config.toml
num_hidden_layers = 11
hidden_size = 128
n_experts = 128
experts_per_token = 2
d_expert = 128
d_shared_expert = 0
hidden_act = "relu"
moe_layers = [0, 1, 2, 3, 4, 5, 6, 7, 8, 9, 10]
router_score = "sigmoid"
normalize_top_k = false
routed_scale = 1.41
balance_loss = 0.0195
balance_bias = false
init_std_router = 0.00634
lr_router = 0.00273
vocab_size = 2048
norm = "layernorm"
norm_eps = 1e-05
tie_word_embeddings = true
optimizer = "adam_atan2"
learning_rate = 0.00157
beta1 = 0.95
beta2 = 0.95
max_grad_norm = 1.0
batch_tokens = 65536
max_seq_len = 1024
train_tokens = 373600000
max_steps = 5701
dataset = "wikipedia_en"
Below are experts of layer 2 (counted from 0) of a mixture-of-experts language model. Rows are named router (the router's row for the expert) and show model dimensions 0-127. Each number is 500 + 25 x the weight over its row's rms, rounded and kept within 0 to 999. Numbers have three digits each.
After each expert's rows: a language model's description of what the expert responds to; "comes after" lists some tokens at least twice as common just before its tokens as in all text. This comes from a sample of Wikipedia text that the model never trained on. Tokens count by the router's weight.

# expert 38
router:522506481476474521502517532503493504478484482529513491504489486518490491535490503477512504482486526512518470486504510491508485512518520493488569502445498485453481491492480501559496533510492505466536502451481548499449506497497492461499510514498486509489515481463469516551401531486507499526478478474481511494552505543537510519492501489491503506532493524561492447498525491498488519545523
Description: Hyphens, en dashes, slashes, colons and opening parentheses, as in IPA slashes, page ranges like 58–59, units like /sq mi.
comes after: "\n", "6", "3", "8", "4", "0"

# expert 51
router:516491518496548542518511542493483507462504488487514509509515520469464518532444483479480540506491466504510460489515526457525505476502530524458494481516474500508496465501489485531533500513473504482535493480496478494451462499515541469515471517504412541484506534487476506482501531553532510503490454508472506494508523544522498494488483511509493506463474481471468485513502508492456508496555
Description: Wiki heading markers like == and =, opening quotation marks and opening parentheses, plus the article an before vowels.
comes after: "\n\n", " =", " a", " also", "istory", "s"

# expert 1
router:472518497462545540536499509513489534483484494499493487529472473501525500540521513490529507494514500512538499481521468490472478519500537482478527503489472483492548539480452513485516517554510491479474522478548492463460511509493502501503504534467500544480509476536485502497454493515486490493442510450519515448481470488483502486472541501460518507564455517551523501484495504506494478518519
Description: Bullet dashes and starts of field names in infobox lists before a colon, such as Genus, Born, Country, Order.
comes after: "\n", "-", " information", "ordin", " Co", " Cl"

# expert 50
router:510532491472496520530448511503537526477555508494442490530471520484498509524481512489525487496466499523512500478540510496541492488541508463486536474491514479499521528502498515501520527512478531565495483487523528480451499473506522452454505519510483510489486474444484486508491509525451511482492507463533494493536465532507525549490537485478472483496481489478463480498530480496464489543477
Description: Line breaks ending list items or headings, plus digits inside years and numbers, e.g. route FM 1148, years like 1948.
comes after: " ", "==", " |", " ==", "1", ")"

# expert 31
router:528469500485540481495504502524523516478547560488498496524576483506484505500458479460509566516476489476505511505539486516474485459531489525460532521509498476493494469490477499504511513517471527484521518519496475507465499480529525512495486486490499511452495479519472506534479482514524510519515502518500509462543522527510484517483529485406482495536502507459498493505487457533492466489518
Description: Verb stems after a subject or auxiliary that take -ed or -ing, such as appear, follow, debut, list, return, start.
comes after: " was", " he", " to", " c", ",", " the"

# expert 29
router:550475490457492566497507509511537547473503561497518492511509500498524493513475516506550488508486505520490543481493496483501488518504487497477542494530487465482504467505505511498569515506495535519488499453540496447498507481518486482513494534484493532481502498453501446519484561546465542485485473501451487493497489481510516514479500513470479496476500477488511525497541463509453502511490
Description: The determiners the, The, his, its, their, this, mostly after prepositions like of, in, to, at, before a noun.
comes after: " of", " in", " to", ".", " at", " for"

# expert 26
router:504504494463487527531468512498504518481561520489451476529495516462505522514485517477522496503467494512505501481533509480509492479542514505473525474462501465496497521496490517500524513517461541543519472498530539480444514474496519439449523516492486515496479486449486501515497516545464523461485520454534498494553463539512510527499515493488475487512473492486453484505533492487448509520491
Description: Closing pipes after numbers or percentages in statistics tables, separator rows, and decimal points inside numbers such as 1.6.
comes after: "%", " |", "0", ")", "|---|---|---|---", " —"

# expert 58
router:518507506483504516525454502516530537479553503519443481524464522462498520512476511472524493465479502509504514483531488472520496512526510450492549486522527480485492517497496501467525505514485530580520491489515526484452487502492523436459519525507472511476491465456482492515489517539458511508487515475510490512534464491503539534480520474467479491484465489513480469508529480495475487530536
Description: Quantity words introducing noun phrases, such as both, all, two, several, between, many, plus very frequent the and commas.
comes after: ",", "\n\n", " and", " as", " with", " of"

# expert 30
router:472478521507528512507519517512453549471478510502531488543474517504538506563492473494467509493513525527502505482542541489497492501535505512483486519444511495488547534469469522466570540541487508501485519492504474487475496511443529482448500505467498531493509533495495487501462522501510488512467492457484527470488503493490492475466521483474508451554486498491491508489510508486476501543487
Description: Degree, minute and second marks, N/E/W letters and unit abbreviations like km, ft, mi in geographic coordinates and measurements.
comes after: "°", "″", "′", "6", "0", "7"

# expert 2
router:497480492484472505539473542507481559487482508501472525524505467466488503562482475485534496479505519526503548484498513503521485479514475508499470474500478473481497530486438543490528547526513535485474491455471482503499473448488519529499501498488473513447492533493498451523504519509477546535498501511514497460514475499497514494508513525436498473522500514530499492544493488514479456534477
Description: Single capital letters starting acronyms, model codes or capitalized words, often after a line break or parenthesis, e.g. TARP, UK, LBGTQ.
comes after: "\n\n", " (", " \"", "==", "A", "-"

# expert 20
router:495490510522538519560472535512414518466484522503511488528512524526530493529511469516525509462470487531518475481512518503523474485525511478497533485524495500509523475499508516509506532513471514513484505471535485469466462493514521511487495554496477510487493513485460449511436496515496518505464466424490481501547469492486508511530511491469497472486457518494474519509527470496501468508488
Description: Pipe characters starting or separating cells in Markdown tables, especially the first pipe after a line break in track lists and rosters.
comes after: "\n", "|---|---", "\n\n", "|---|---|---|---", "4", "3"

# expert 41
router:548492509454519492539474549506519531508516497493490500515522502473506518503496481492513487484514495493563488485488508478508464457555505507481523448520498509512488515497486489529563531512433512538493462506539512471453514451507493498471506548491506532492522497455473464509464494530522503491476508498484508471519486544524500502472545499481476467557483485523516504509509497505469491509471
Description: Newline and double-newline tokens ending table rows, headings, infobox labels and paragraphs, before pipes, dashes or == headings.
comes after: " |", ".", ")", "==", " ==", " ="

# expert 23
router:528449503497486521506465539526514504449498507499463476490490497466486504553482483459550488507493540524515502483531521502513472547530492494494535473480461427487514482501482517493510530528488510482481489444471493453495480486491496523483500547471493535484478478504505450512488483551520479534509529524515483462510460513515515481489483511494501502490462511532529496555492500473490483491529
Description: Single uppercase letters or all-caps pieces starting words or acronyms, often after line breaks or in tables: A(yr), I(t), P-A, C-A-S.
comes after: "\n\n", " \"", " (", "\n", "I", " C"

# expert 37
router:523520512431538490522502511497520513503493567510477504501520492433480553554490503559506483495499505529536481505504494508502473492488492476492535488537507503468509477459477509467520510496484526525524507512511471484515473465495512511509481502517509507538482510419492473515503521552505503476486505505456525500503471530487466487495566529495497515528470518488455476498505466490490482498487
Description: Two-digit pieces inside years and percentages, mostly after 1 or 18/19, such as 1868, 1960, 2.94%, 93%.
comes after: "1", " ", "8", " ex", "7", "–"

# expert 7
router:513543497467478525532456505505530523477550506474452481535480522484502515524489507490517495489464496529514502486538510492558495480539515458486537470507526478498519529494496525500527528520484527552518482487520527478445497484505518452463507520503488513482488478453481490515484519526456519485487517462540494498535458529505518545489536496485469482506484491477464492496537484498473486542472
Description: Line breaks and leading dashes between items in bulleted lists of elections or schools, plus table pipes and odd word fragments.
comes after: "\n", "'", "ad", "en", "u", "ou"

# expert 17
router:501507501446483540531478515495518517470479490491510484474507507493496521525478517496505530505532456504520530492525481540456509530520515532489514454516452481452501481501535521486502482505492499479541508519499433476452443450511525498492527491501502497472448533482509506515477502544497489482490486449535473484543463516514537536529496524488493502485504507493471499504515491530506472544456
Description: Common nouns and pronouns right after the, his, a, such as club, film, work, team, album, him, them; also apostrophes.
comes after: " the", " The", "s", " his", " a", "ing"

# expert 21
router:502519499471494522535453513516533527468560505485451491533480517478503508524486510490518492488463505519513497486536512488537490500538504461483540470497515476491504532495500524501521533514479530570499489485525525478445499485496522451455501517504489514473488473455484489513489505524443513483489505460545488495543469530477516542482532477477481486489484488472455486504533484497474479540489
Description: Sentence-final periods, paragraph breaks, semicolons and pipe cell separators in tables and lists, plus some uses of to.
comes after: ".", "|", ")", "\n", "\"", "ording"

# expert 4
router:506470469501498506509472509493502499490453510491500442550500493489523537532507495497503494545478452506489478493539474482477469509515506541511512512504501511537512534469518539538529515520502518520528466498516473491493465485474500492473507503531493505476497516456488515497483490530482560513465515467452496448494454567501481553502522511491469509528493490530553500533534476477464512492514
Description: Short capitalized pieces starting a word, often a name or sentence opener, such as In, As(ian/quith), Al, Ar, Mon(astery).
comes after: ".", " the", " of", " in", " and", ":"